From a checkpoint of a small mixture-of-experts model trained on Wikipedia: 8 layers, 4 picks a token.
Below are experts of layer 5 (counted from 0) of a mixture-of-experts language model. Rows are named router (the router's row for the expert), up (a neuron's input weights, with its number) and show model dimensions 0-223. Each number is 128 + 24 x the weight over its row's rms, rounded and kept within 0 to 255.
Before each expert's rows: a language model's description of what the expert responds to; "gets" lists some tokens that make up at least twice as much of what it gets as of all text. This comes from a sample of Wikipedia text that the model never trained on. Tokens count by the router's weight.

# expert 10
What it handles: Auxiliaries and verbs in prose (is, was, had, has, been) and inflectional endings -ed, -s, -ing, e.g. stated, describes.
gets: "ed", ",", " was", " is", "ing", "d"
router [151 125  92 102 115 161  98  98 117 123 122 135  94 131 112 152 151 112 113 169 125 108 140 112  98  93 162 118 132 132 145 124 133 155 132 108  89 112 114 147 159 146 132 148 113 173 109 145 122 112  98  89 136 141  85  95 104  79 128 150 121 164 107 153 131 125 180 126 110 157 137 136 141 119 151 123 161 131 112 120 116 144 119 101 112 134 136 103 146 136 122 102 141 131  93 105 123 107 110 145 157 147 114 151 100 111 137 131 112 140 120 132 107 122 122  98 115 107 140 146 144 142 141 168  98  93 118 119 184 154 128 126  70  99 107 117 107  99 112 135 181 121 155 114 134 146 145 108 141 131 119 114 160 153 148 120 167 153 125 139 135 160 155 186 141 155 177 143  99 110 124 159 135 162 135 101 107 117 193  84 115 153 130 147 111 126 143 187 146 116 112  89 128 159  68 146 143 109 164 140  98 120 141 115  78 121 105 146  99  61 132 152 120 135 132 135 156 143 144 130  58 128 124 149]
up1 [132 129 150 132 122 103 140 132 108 132 145 144 143 109 179 136 146 153 121 141 160 166 109 119 124 178 173 140 163 135 146 133 162 115 126 118 115  99 114 191 144 147 132 125 160 135 120 144 110  90 118 166 108  92 110 123 159 122 115  98 109  98 131  98 144 157  92 146  94 118 108 176 121 105 157 158 131  97  89 141 181 138 126 177 160 127 113 126 116 120 101 171  81 112 134 155 117 147 126 129 145 137 128 106 116 141 117 147 161 135 151 143 122 106 133 112  85 153 120 103 117 129 140 153 124 109 165 133 160 118 114 170 155 137 118 138 141 107 115 150  82 160 111 121 167 115 156 137 138 157 121 123  65 156  92 117 167 146 165 154  97 114 132 160 134 124 117 122 128 149 144  79 117  99 105 132 139 126 135 135 112 127 176 165 114 170 156  97 131 132 161 136 142 147 114 145 122 151 163  82  91 109 118 123 125 164 131 148 158 194 119 141 105 128 137 136 144 159 111 139 134 182  98 162]
up2 [153 100 116 119 169 106 139 162 120 164 131 122 138 130 166  98 114 130 129 130 168 130 152 120 161 104 120  94 100 149 117 114 120 113 123 160  96 158 107  84 133 170 101 108  99 122 124  93 114 105 112 168 171 154 129 129 124  81 134 110 117 150  95 106 159 149 146  73 128 125 141 139 138 121 139 117 156 132 172 125 161 137 168 114  83 138 137 156 118 121 131 110  96 105 127 104 127 131 116 148 100 129 101 120 121 134 107 144 131 115 130 152 109 124  50 178 112 102 101 127 133 134 155 106 161 130 191 135 118 167 113 114 133 124 133 130 138 155 167  92 156 127 173 100 131 148 167 122 119 118 168 121  93 144 149 132 120 123 140 163 146  72 130 117  78 129 137 141 125  96 164 106 124 141 102 107 139 139 151 118 136  84 118 131 113  81  93 115 119 173 137 153 129 154 145 114 154 171 124 149 111  83 137 122  99 114 134 147 126 111 137 101 152  90 121 155 123 159 128 119 101 139 187  94]
up3 [118  93 155 130 111 145 131 132 151 115 158 142 126 106 139 161 126 126 109 142 120 121 140  88 164 137 146  70 178 138 115 123 169 145 150 132 144 152 157 139 166 126  88 147  89  76 174 161 106 125  63 155 143 149 140 157 119 143 164 132 123 117 103  89 128 138 101 133  87 128 131 142 152 133 118 114  80 136 130 139 106 144 135 120 157 139 110 117 112 152 144 157 174 123 117 113  96 113 145  95 123  63 110 102 133 139 162 162 144 120 150 143 106 123 155 139 156 125 151 141  91 176  99 105 136 115 131 134 160 111 135 157 138 121 140 148 161 119  81 116 158 155 144 136 127 123  80 136 144 127 137 104 118 136 109 125 145 138 115 112 162 161 105 161 126 101  98 159 104 133 124  92 126 140 127 136 148 137 120 117 161  71 141 210 173 145 118 119 115 141 128  95 122  99  79 166 131 115 143 129 118 146 132 137 133 119  88 114  98 111 125 153 155 127 110 148 141 180 122 160 100 160 128 118]
up4 [121 133 163 114 120 149 134 145 105 116 126 117 134 131 140 112 116 131 124 144  91 161  99 112 151 131 169 143 129 107 156 148 136 128 167 150  75  98 110  84 129  95 146 141 110 117  99 104 127 122 134 145 164 169 161  90 123 122  95 141 131  92 143  97 114 120 131 132 139 180 130 163 121  99 125 120 125 138  74 143 126 147  95 139 141  95 124 191 114 122 160 145 123 127 119 138 167 125 101 130  63 159 148  96 123  94 184 118 131 130 130 154 112 142 134 166 143 123 114 149 134 141 116 134 108 164 158 157 104 141 138 120 149 115 127 140 142 131 112 151 124 121 146 128 145 114 159  91 135 178 142 123 131  89  83 153 185 116 183 119 103 151 106  85 112 151 130 136 153 140 135 114 129  89 155 107 114 155 120 147 136 110 118 183  88 126 112 129 101 112 140 163  94 137 171 107 122 124  68 152 176 119 103  94  97 102 154 126 122 121 128 122 134  86  83  95 128 166 116  97 129 140 135 119]

# expert 5
What it handles: Word-internal pieces and derivational suffixes like ated, able, ative, ive, ity, ed, ing, as in rel-ative-ly, suit-able.
gets: "ed", "'", "ing", "ic", "al", "t"
router [109 137  79 126  93 139 148 140 100  96 134 113 110 124 123 131 116 111 104 144 124 164 102 137 144 132 124 119 107 152 125 145 140 130 117  82 159 141 113  75 172 136 113 115 108  89 107 105 101 163 128 117 128 127 134 115  92 146  92 115 119 139 134 147  98 136 189 161 108 111 156  95 137 124 122 123 159 138 156 143 100 159 128  83  91 103 140 109 100 157 163 147 144  50 114 115 113 133 104 140 123 184 100 116 144 113 133 146 117 135 123 184 135  89 104 135 154 149 133 156 127 123 110 129 110  93 110 124 138  92 130 118 118 117 121 126 108  87 166 131 107  82 155 114 126 105 105  82 154  68  99 114 182  85 152 117 143 133 167 100  92 123 148  99 122 139 127 141 102 107 128 148 116 154 131 117 180 124 126 160  97 142 138  98 133 149 111 109 114 148 135 146 154 163 153 122 119 127 140 108 118 120 145 105 108  84 146 126  87 160 152 141 176 111 158 120 122 143 151 121  87  97 116 155]
up2 [ 91 174 123  86 142 114 119 125 188 161 131 132 104 124 155 143 125 130 178 134  78 134 105  92  92 149 131 136 115 120 160 145  83 101 121 157 163 116 124 163 129  97  96 103  97 109 149 101 106 120 154 119 143 110 145 149  97 156 145  98 143 143 118  77 145 162  94  87 122 113 111 130 131 156 105 166 127 120 125 133 124 163 185 106 123 130 129 148  95 117 136  95 110 175 114 130 135 104 152 128 127 172 151 122 114 143 172 156 150 127 125 128 114 130 152 136 104 115 155 126 111 153 160  95 163 108 116 173 165 164 128 139 164 140 148 143 145 130 150 127 125 129 113  91 155 139 172 178 133 128 145 110 105 128 173 100 118 173 138 164  99  98 157 153 140 126 144  73 145 128 121 109 124 149 133 121 112 166 153 138 145 112 107 137 145 167 143 117 108 160 151 147  97 111 142 155 154 117  96 119 132  92 151 111 121 108 157 110 112  84 128 155  92 153 128 127 131 169 140 146 162 123 121 115]
up3 [134 187 136 138 184 116 107 128 137 164 123 187 148 148 114 154  89 122 137 154 178 150 158 126 114 118 131 121 131 103 130 116 116 144 152 145 132 112 139 118 100 123 114 141 115 119 131  76 117 155  87  97 114 108  73 160 127 163 145 131 169 146 136 153 130 129 121 120  88 127 103 123 125 132 151 134 153  86  59 120 130 120 136 134 121 116 131 128 190 102 131 115 116 108 153 157 155 146 127 133  87 124  95 142  81 114 127 108 116  96 157 110 112 181  98 111 125 171 122 119  96 150  80 133 108 154 142 101 153 136 118 124 101 153 112 143 102 125 120 115  80 132 118 139 141 134 135 125 142 138 119 144 152  96 124 114 145 118  66 144 143 136 148 157 130 114 141 145 108  84 110  94 126  77 108 123 144  97 111 118 136  67 145  92 105 136 138 168  98  96  80 152 130 126 173 107  99 149  91 125 117  96 118 161 102 147 160 107 139 150 136 125 156 114 121 122 148 134 100 132 157 133 108 116]
up4 [139 147  97 122 143 133 125 102 118 165 119 144  96 144 112 139 172 134 161 151 132 104 103  85 129 123 129  80  99 114 134 138 145 128 141 149 132 176 149 107 146  82 116 163 147 158 156 153 132  79 127 176 169 160 184 132 133 124 147 168 128 146 104 113 154 127 124 121  84 184 122 114 120 142 105 135  95  73 150  82 104 157 121 139 101 111 104 141 146 116 110 101  85 142 112  94 141 178 156 133 102 100 129  90 158  86 148 147 142 150 160  91  99 119 103 128 112 130 140 119 129 167  89 147 111 161 141 138 123 166 132 147 111 146 143 133 127 127 141 117 171 118 156 121 139 140 123 114 142 123 146 111 110 160 167  97  82 126  85 116 126 187  87 107 177  87 127 107 181 140 146 149 118 143 130  98 122 128 120 146  95 124 129 130 124 179 162 142 116 138 155 147 130 103 146 124 147 123 109 114 153 147 144 176 140 128 146 113 148 124 138 138 130 146 120 135 121 152 111 107 132 108 143 103]
up5 [115 155 125 124 125 141 102 173 118 144 129 113 110 132 103 146  62  94 171 139 108 104 103 149 148 122 119 160 120 129 170 125 137 108 120 169  82  88 121 151 127  74 166 149 132 120 150  84  93 103 107 177 146 156 169 152 137 135 118 125 122 118 114 127 133 182 133 119 132 104 111 110 162 128 124 184 105 154 147 132 141 144 149 161 102 131 132 133 107 103  79 124 145 144 142  89 116 109  83 134 113 143 147 126 121 147 113 115 124 117 105 135 117 121 155 119 126 170  99 115  78 155 132 132 169 136 162 147 113 155 180 103 173 136 141 150 120 131 145 100 103 133 174  97 127 140 126 163  96 158 132 152  90 109 123 133 138 141 133 121 115 127 113 101 125  86  99 152 105 171 111 145 126 161  95 119 123 134 156 171 149 143 116 155 166 130 109 171 144 177 153 144 136 109 137 174 109 112 122 102 108 136  85 146 119 112  98  85 114 115 122 137 130 123 103 136 106 150 149 154 105 118  92 110]

# expert 3
What it handles: Articles and determiners starting a noun phrase, mainly the, a, an, The, plus its, his, her, often after of or in.
gets: " the", " ", " a", " The", " an", "The"
router [102 137 164 115 152 149 144 132 187 109 149 143 126 107 165 108 103  95 177  81 112 108 122 107 117 167 107 132 160 138 105 146 142 142 147 121 168 168 104 105 123 144 106  97 107 120 113 101 109 158 144 149 133 134 169 167 132 164 171 150 108 115 171 105 133 146  90 133 116 125  77 121 134 120 120 135 158 114 126 108 105 163 146 106 100  97 144 119 155 117 118 105 117 130 144 106  92 107 154 154 139  69 151 139 139 121 129 144 100 149 130 148 119 183 142  93 108 115 129 156 103 146 137 199  81 110  79 161 122 167 137 117 162 122 183 141 154 140 140 138  85 102 100 122 141 111 120 161 146 108 147 120  97 115 157 112 110 125 108 120 161 132 146 134 158 165 148 143 135 105 109 153 139 141 110 181  89 114 135 163 131 110 158 109 123 178 150 130 113 125 113 121 149  98 154 134 111 125 128 115 153 132 156 110 142 163 123  87 142 143 146 163 146 127  99 135 129 139 103 136 140 152 145 114]
up2 [155 170 106 102  96 119 106 117 111 137 114 129  98 158  93 155 124 141 115  76 171 144 132 109 155  99 133 136 104 182  84 129 152 132 123  99  42 158 145 150 131 127 144 143 156 117 149 114 116 141 123 127 123 104 159  99 142 138  98 159 141 134 106 149 140 126 106 111 128 117 132 105 158 101 130 111 108 166 113 114 122 127 163 150 126  60  90  86 101 129 106  75 165 140 128 114 134 180  93 105 112 110 157 131 148 128 105 131 124 105 124 124 105 130 134 117 143 139 115 140 149 160 131  97 122  95 145 111 114 101 133 138  90 143 121 107 120 150 122 118 120 132 107  91 116 164 100 121 127  96 151 161 151 150 151 121 105 116 124 140 147 119 170 163 103 159 119  71  90 129 165 125 155 141  96 117 111 140 168  66 112 145 115 127 106 167 137 161 122 140 130 150 123  85 139 110 165 125 165  92  98 107 113 161 137 130 131 103 129 119 168 134  85 128 127 109 133 113 143 131 123 178 137 105]
up3 [141 111 124 162 151 160 145 126 145 132 152 149 128 163  80  92 140 139 105 151 104 123  91 110 126 123 124 117 124 120 130 171 144 122 127 101 112 145 115 135  82  74 150 120  93  72 103 137 122 145 176 132 130 121 117 118 154 115 148 153 185  97 138 112  98 140 145 140  67  96 151 131 117 114 103 118 131 121 116 141 124  93 122 111 108 134 125 117 116 142 130 131 102 112 166  90 169 130 126  76  88 111 116  83 131  91 124 127 128  93  95 104 133 117 102 119 161 139 146 137 124 127 122 112 109 145 116 128 111 128 117 135 121 116 107 118 100 135  99 111 129 136 117 146 123  84  98 116 188 139 124 161 135 131  28 104 160 146 134 131  93 107 100 154 132  90 184 136 134 172 108 137 115 121 148 131 148 137 130 128 138 117  90 121 136 141 115 131 121 120 175 197 123 125 173  95 107 110 114 137  82  75 141 136 113 152 117 131  97 131 111 131 134 116 157 147 137 110 143 126 139 179 119 152]
up4 [116  79 122 153 156 113 151 141 158 108 105  95 128 116 100 150  90 130 144 129 124 131  93 136 144 107 143 144 124 131 160 114  88  95 102 115 105 118 149 114 112 151 169 125 105 126 162  91  94 117 104  72 128 131 119 130  88 167 100 117 166 116  93 175 112 131  86  68 102 159 120 114 124 161 126 125 109 147 127 120 175 155 138  98 105 156  95 133 158 133 113 146 123 133 153 134 170 128 114 146 106 157 121 127  71 141 134 104 123 104 125  87 124 167 112 140 132 132 107 171 130 120 136 130 141 115 185 152 122 121 112 172 122 122 108 128 135 115 115  68 142 121 172 133 130 104 130 132 102 144 129 134 126 135 153 108 147 141 123 132 143 107 149 150 138 142 163 136 102 135 129 109 124 180  92 147 131 133 125 197  86 153 114 118 162 124 127 128 136 149 123 161  99 138 112 110 127 154  72 125 192 146 177 127 144 138 178 114 109 171 128 155 126  99  99 108 133 141 141 130  97 111 141 139]
up5 [118 144  68 157 102 102 126 151 122 109 138 142 138 135 132  94  74 117  89  78 142 113 119 118 104 118 137 128 119 100 129 153 117 153 105  99 145 152 138 111 100 139 119 121 157  90 124 152  99  80 128 138 122 121 169 137 144 113 139 127  83 116 119 128 111 109 152 103 136 146 128 141 142 118 169 111 171 105 144 149 116  69 130 187 114 100 160 118 138 144 136 135 176 132 123 128 171 131 128 125  99 164  91 172 138 104 134 112 124 140  73 122 100 127 105 132 119 127 138 123  96 119 130 148 150 149 118 156  92 136 128 158 115 129 107 152 132 108  91 153 115 123 151 140 130 141 146 169 161 122 150 145 114 138 128 153 106 124 131 141 160 130 114  69 120 144 115 111 125 142 139 146 214 119  86 124 157 145 144  63 165 128 150 144 156 126 128 172 131 119 130  94 127 137  99 148 131  71 131 107 134 123  86 129 135 111 177 164 117 141  99 127 191 147 115 157 138 138 140 146 131 155 135 104]